From a checkpoint of a small mixture-of-experts model trained on Wikipedia.
Size: 13 layers, vocabulary 11752.
Experts: 24 experts in each of 12 layers, 64 SwiGLU neurons an expert, 4 picks a token.
Training: a variant of Muon for the experts, 343M tokens.
Below are experts of layer 9 (counted from 0) of a mixture-of-experts language model. Rows are named router (the router's row for the expert), gate (a neuron's input weights, with its number), up (a neuron's input weights, with its number), down (a neuron's output weights, with its number) and show model dimensions 112-223. Each number is 128 + 24 x the weight over its row's rms, rounded and kept within 0 to 255. Numbers have three digits each.
Before each expert's rows: a language model's description of what the expert responds to. This comes from a sample of Wikipedia text that the model never trained on.

# expert 9
Personal first names. Given names and initials of people, such as John, David, Joe, M., A., plus name pieces and country codes like AUS.
router:153152155154119155108077114146096119147158117132135103106121146137137123109106138155134153126167079141121124168127081091119148114110149124147093105143096094177141129122096181125148126084155100149145150145113106097167133125090154125155180166126134102087144144119133124117172156111116126110153146115123115155162116134138150156138119092159
gate0:140175131109138127100158091110104146119165125130132141140127084153135148163134141172109130141181121144119135187112143105120186147083140138120104090135140152216124107132119085181112151134190134090104123133137100087146150125154139137120144125147111127101139115124121146144148108107106155148102134147137118112130161174179140139123111134136
up0:092146121129178122177095121142112158135136157169163147137119108084164162152144118164149105144168121125097129161066148113119135120105149129151157141147109177152099113107140149136167076131126113115111148160136157091103163144096162139128166157138125125147144095132158148133120140094155161132109146112141095109136153127177115169135137125122
down0:092123088105122101128135138093125152128107142132126117116083134137105135136113117138114141102142168182143110158139097132133078132129090072088129102114130109090141098126144102136125082106123134174152143131149154157146118101132150109132118158161123141105120144124109141140091145131082073151127148104095144136158076103135098105146199132137
gate1:146139124117096147132143103125177180105136126148138096105117081144139103167136134124158116142111123108113117170119119094115128108108168115109098158180097111177100111159138135118157128088128144138135129159175106160156138142073158160114095133117154116097122119105138126150154085138132125128170164140140100167100144132151143146126123135112
up1:154099124137121149137057152128095191123120148111113162120105144122144166138129113183151160143105104139127144157101154089143168155111154123126102113157076095111118109095146065122114128173119151145139120138136136111139101101135150182155126117089102126148101156093139098159150128109143108107178116156109154129126126100111111096093151099123
down1:122140146140142109157108079098126123190127145081119140121101098110126107128122144141081127152173126084144134135163099097146130129108088143147142126166133137145136095139133088116155098141113130097135108086152121121134108125125093124066166144071162165178143098126158164147143128121150114144082119085137127109122128114134185148133126061152
gate2:122125141127121131100166137108124146113145109088136111109144106147095143118113115167121136169188117123113117210107095109125171155113156105139123135156151155178147153119117124135072136128154107164121110159141097139110157123131140154143167132141139121129145130108156120113127129131146135131110164169138135141112075148144149133135127121182
up2:136110137142097122115138110120100094101099106095124128085172146108136106106146154125177148109104127133128112100118148153126138147146137131107131085081155079131168056136133138130140152191111145120125098097098152128125096114141162146102143150134154123135131113128142133147148154124110151159137134145147128094114118160158089169133111166151
down2:136139166117120158165110184131143134113135124091112122138099124145166143121169115123107125144090140107128118127146117137128139100130147151164103136103125153064123137134174123110144127124096160115084138144156164162124148116145168139116158097128126119149063103113145141091109101136142095142131111128136124122146148089101132093115163157127
gate3:147115129095106174095127145129102125119128144134152124147092136115163135105137130180158118112167135119114110157144132122133155113144121159187075130124124119101117181097109120134105147127131157113073112155149136083102138116088123148112155130108124108116106133186163135153144091168117129100135127136143134132168147119107137111147149099120
up3:129103146140119183127152141102095105117117100103143107103095123140154163119113106123120106122127110123131103133155145084133167084132135118079116114138077110134116149111121160150133104139132205131115116137114125152179111123119131129123157144169128108119092122140132092169103190104103128146133100120083136186161135129119164134158097140121
down3:120142143150154140132146091117125134185115117137114120095149100140128143099131131130113130115105142107087113129107096154157161143123117114108096170138145069113137142108157119167144090105169120144157181147098099166122115096134128106164091133136107132102116132106092109088106138135129118137174152175087113133141101114125086098125127145117
gate4:054119117105141116137102140153112115091144102107100125123123138137106137167099073121139129091140144114134151151162146153077107147137105121139117132147124084138149111130095134126154149142112113086118117116103129132203155184118131154169125102144138119134138164129157132126166168131170135143129154122134138094179108118120162144090109112138
up4:137079080096164157111125136153148149117126104132089125183112163113182152138108121121122142075109139157132132129087158146138113096106085120116113127157140156124130142152154149159156158151127110124091158152097134133102134094136145114145124126126162149163118170098179131133115078098141123101169135120136156132103141169140154130156162115084
down4:189132119109170106103099109133152148109123090114098131158149152152110125127116106145140103112091099116092112105134118110126111132075103128142116127132140170099103123192146104144103080160136157131109079128108139158097143080178142161142089079073158109121135112159160121110118132137116096184112114103132149108125166190130142123125160112118
gate5:068101159118115132121103142170127132125150139086123119130143145119143152098110126161126129149139103107105126199114134125126131144155155114144115135159111138113160135121086171144119107066139114132149138143114083113173119119089159135161147114121147128092144157111125078115152133135140145110149124083193113100145084135089148141145121108086
up5:126154214125126114118110104134152110109152160120164086146125144148144132147127172118124167119110133095146118113143139115143157129130104099124109115120127125148155124108117080119086125116135113107132109147127119121110133088132087146123095101128179079107139169120140084147142110150100136136164150134124070130135105127147117126120122137164
down5:166144179096160096121116114102141138137138151149101118185125137174149124115077108176157091117136117100106156138167118177121177091118129189107126119151155125161151163188115102143144136126140138109133162141090111113152133096116117126155128144105123152128120148122105152128116114143129155100119132147141103105083122124104121130073087109102
gate6:153104161202131111127061102144124155154116107121136118115128143124143127116164139123147125145145103141091138111186108116115123123118132113121147126080098144119071082157124137109141122089102160133144143113134098145147097117141132107122177114188156115098112149107113135114090065074110129156135163121166127126137113125141132106147154125139
up6:171100093123126139161130143121110102092132104154148152134092105117122123163145123094136112125107146130092098113133186152150100139134114139074165159115133129152132150100123128138114124118159090148100110078105143140143127111111089164154112130143070175082127161170146139089124145106099140133125094168145133134151149115204100142116118097123
down6:159137116120106095136109154139144134113100115144130168146084158149112132138121091138140106144088107124099106136136105115121140172128122090118179129134093105127096145080120118166154155125140145183114091145134146144084161126101119187142128065101103115122135141144153164123086104140150113101125144150104111128148103082134087132129107106101
gate7:148123136114109134123131142133117151113143133163143133087100104143112128124153093115091065132154136108129140130116072165117167175131113122129121114156150069137131111147113112103098130142144177192114112186132116131121168089113068107107176110120134122132154157086129137098132127105120146113172101132128086169136142134143171157146158138138
up7:164102126101142152133152141139098114139170145143108130115117120130108153146129126170116145131131082065104124124138108137133126140126142133167142144151105117125118130130153136184163104145102090135138124086127090146185133156145159109155117108152123040099096156113168140177113146109174118090156156124115148123138132129140127113122125110131
down7:134100131136143106146115145172142127086130087109171125137095105138146083138146134120109095139096122132139135130086112142122139102150131119099125122106108109123126134163114123155152177129142117134146114125147112136107125142161159118110112142106129113134157130148191142108109141126134133111114131149173142167129135156158135100128149125165
gate8:159134134129170157148166122123151118105113109135106085119120136117141133130114126130134116064087131100109136134119075153127159148099105156165117141132124204134125147117110164100138137179104142177129136101150144152130079141154139125105160111150118157123131128141117172169174108142076171092096150095093080157152163130116144144167109120138
up8:092171151133171114125208116117153149160120112114109131182191174132132119145145122099128127116137138130103126148151138104135123124136152140084164134069132098113143124107111127142158184114116137151158119146099160134128147175126099094139098103154095132093179128143115124128101140117084073096108099131112151127141121085125142152140110144109
down8:134152124120132106151161097168133083157099118142106133184163101141149118083130147120133096142101064144173113101097110116140108152134153114109127125129152128096147186141087144158138103124178122153109167146173160117098121146139135144122107111125128102128119106143118133088138143116164116110154091156127124130151154091141153165131121148142
gate9:073107064128108157129145111114130070078163173111160146139128139079075098104094120134103177164105118128165106175127113127121096124126159151105157139130120137137201124095121146127080153119125148126103134084111119094112145132132158106136103136134134107171113134135125183132146168139100093107105113116132096130158129143162122141108144144131
up9:149128134113176122165160134143123107105118131158131148123115143153147135154136147133119114125094137153114181161131119167178120093103129139129127106124096126155152141123132128093100103147084106145109119143130178148119118124089102152117132110145160113075175128140130163120157128096149167088153103126100160129180085098119146128075105126143
down9:101090126102160132133130088098144119126139106112143128125121140148157118144120119099086123168124084118144143140141138151138110133139100122139122116149095158133088093118091166100121098089166136123148142122151198139113134109142123111142094123191148124105133141096134177165109146088165123132173135092129136079112124127117172106135104112099
gate10:115181166135167126107146102109099115132112110065134094147135152135156129113115143124131129143140111107128153137124134105124156106117101123118087153170145138135130154151116098113101148102116105101117156157105097042137111118167116121189139134164137124096166131108128098152120113156068115092165141146145152118129063160131106171134137125102
up10:153107135118089139118051096145174145156110122085112104118179160126151156105141133140130117118119142161146129129070093118123104153151120110129120092099110122166134094134134120108126157121095152121124092133139095149122142088145104109097159143145108117109165135115102120161122117145147115099084133131145149148134158095141150169123123145132
down10:120150125130113150126155179143145149120119122140138119134110133123162172125169127091139158179123134125163086090113154093114129152117147146135117091106080153134097136167125071131136122146113177150088104151124131158108109141094143122142111085127081135129129112112158135145124111106157088133122096087112152126118131150133117153149151151142
gate11:153131088152103114165133132098196121118133127124146135187132112129112126137172114106081119126100105126106105159139118139115166149106103156132104125114122118121161121124146173131145142112075109184139121155124099170129124182130132100139143168132092134097143109169116138144194143091161130108127107131166185102158134168112105133140130133121
up11:160145137122118145118120135122106148133129121134141124105157148158095142132132135173122114134103119167136152092134182107139157132090132103142098139172119157130113150157125159111123147133127149119113119132083147150093131121134113126172118099151113114117124151123121146117138167111144112191081123117110125130108071093128108097131126080158
down11:122157193074122117191140114120111152128155103146133197111155120145126127149168148121103163131171151120102160137107083146073153175122103157130188155131151136165124124129154105082106106131081152132140110122090115147098123152116135131127147112135108114136142161128116127140171148102108111168109093152098110150132138082146131068132099119143
gate12:121141091148101138138097103097147173146112139071158148120155127126150134086100156121126098159138110134157121165121153098141126135134096122131144118120124098190126117183152130125158130131081153118107123116106146124114129080095075139143134130081133114088127137161145111137155142134140122125092102129100147101128138195138118157078155109147
up12:132125112141146105145150133130116083124086144122113139146178084144125089136165144080114141135183103178140091112093111142179102114151088174161128128112115091108103159138150127130100128173119146093104069123123127113115153122113121114122144105142154127141127126136136106152131173116101129138130077148098128141152132160167109147111103110140
down12:132137167123109128099128149106093124085178090134129127121109141085118143155092090166109109163074113125154155143121129146126110120138145096126122109119158127105165145118087153111197112090148127128136134134183123133112140169162126112144114160117111112122104101126083117144130104144141108116154131083112127141120092152129134123133143127122
gate13:138068103150105143135136163153115141130142087169147130160132170106133125149144121115107152121144154130122137179143157149144073065117114155179162140096151150134117113130160087111145111127095098148126136111172138160107123146146080078098141119159105132181108137161133118164162141119069121102147145103132152159173092120118136116110118109144
up13:096117106149164150112136165139122121147139135156139130126103119109129107131112148177094179137111140143170080132116122111096142153135102109055188110144137112151155111109112140114095162113110141089118150176070103135100087143081111119115110120095090108118178120127130113160150104134131130138122160122104130121089111109102127097129162104139
down13:123126135115124134112114106071123112110149099129120135118147137133107128161112135161100137150105140112164076131100159092125146142140095138133138104130133121084135073106126112123148160075113165088113102135147113134099110151098166149130092159150159131128113100098133132100125137113138120167121127090096167104121158124132148109125130109153
gate14:076092156100115115130130136113088124128138092135155155142093124146129124090120122126112146162131086085177113194113150084136109141165147113165120103144145131126143134131135125114093140088103112100139152127118107070182114111062135154145130098121157133096152158130141127138133120127119144100155161093116101083143145123140135114140153113146
up14:122131219100125128114123104144164171137105142094094116113133161153112186111118135114151107144104103131157140106089109109098122152131121064122132135091074125109146133166150158105169156127120118105133099125134108136144165088134089126117130162104118133124156138147084161143135115171167127122121143088127142135176121132129108111139113142138
down14:128136185102143127109123120141122094147125139129124134142103067147160117088110116138153113116140138114081145141112136152106162128104149162123110118134134113181110098163117103138090084132123081119136085118172114086155139110133149102156138130090127105110104132107134146128176154102129180138138162128138097143115107140124128107152099096129
gate15:104076135138145122100114172100085128118154148114128165160117136111101114135124119147145140138123163164100136151137126135117062136116133151124123107125111106113131125117098097145102101119160102142138115093119157159151104109106129094098099136096165114126125146141175120075104103136123072125117131158099126119109158131167132147105134087154
up15:107145168093143161173100096134160142168114109139106115120133096109131151091121111152115128116107093090081132170150126143166155137124116094167153143103105114117105145131142128149075124140090146096106129173131162156135166080096102109088072126148123150126124139137127116128155057118092107183130173156111135130136079123129172123170104129114
down15:144176127154129164167117083142128124138149108136092125130115085116135134102094117121104111154155114130170135128109112120147180100131112138131117110144139138148143173081130131145128144153176220154138100119136094132116165137118134097139136132150057121096153112130163148149126119111152086158114137121151142126167102138136155142107124185118
gate16:125126120148098162170138120125145118165129105139126124141140086131129148107163116139101116105106117115117153142168146182132127135144131109150158110119112127141089112142134143158104129160084116109140115106095095128102157141107111139107118147094119129137144127088104150124101151167138100122119111104158120160140110138152111105114120155174
up16:145138091097121079138105124129167102159151126135135134126131095127142165126117121105153146154142153145085132097125180121140111145143090105131096123129126136102121096145152079116113164102145101124136100140153107175103109069130121128135139078126131153097119172139145116069119154093100082118130110149134094146134074151104155129133135124117
down16:128121143108118112129135118089115166148138150089135132129171212134124122130131114152126127173105141103122111134094113073163119135103126170123130176141126169125132109131103119121106115085156102117148144119122152120145128109140117101138105181133131127118137156092097103181137131117133137143150114114160168105115106155129124139105089100132
gate17:162124178112122141160116104163107125122147170160124106103114171117150166157144112142144185167178126083113106143135097114098134169132167131180100116145109147132105152131129178097104121113146118141177165135118109133135133095130129079122142131216123161158127126140150125126149138103159146167138123122115139146204113142133117133115157083144
up17:135152150156148125138120146105152110092129125106139104138104126126136136141136150114130118130093106173129146117145136112138068111125133096143164113124076124133141144155133137197081110103138119132100140105140132078135149137130122160155096142098125110101127179184138139120126083133176102093162089095111121104091103157106127124115127103169
down17:153177159121116122115137120117123141093104122131101149096135097154146174074118147109130129122112132129130123131093157073154121098145126130118145153145138113138187151136130124143113156156133081130090159142158125139125099143111155156130088118107151132104081121138128126137165080140101103162124173114135134130089104126154136101114119143135
gate18:160115124124126119141100161176121142136095114135132127129126158126165145134123134167094153075180141154112153153140145145101126101105183142166125149161109160111140096111104104131113143126097129107110096145147168152148151101093116104122109132088112152116180120101149119098117169126128129114114131081128146178141143138131127116146131137086
up18:113170138105114110101124104129135122133123113146119152120116112140126146157125149069136129127152172106142105160113115104163139159115140196193131152131102133118123163112096124170134130087129101107091118138090147141132114096126092118142171169111132172106131131127176136137078165114081144071143128106103098127109132118123146128137135106102
down18:131137179149149122139097163108163107137160142123139109150132116115136094132184120126144155130092092098116119149138101138127128122118090121126105163153149129143116126157147124167109164120133140158109139088142167168076133107125116089135077112118103144181120118133136119120140154104166098086115175151150091074126107129121114130075141145141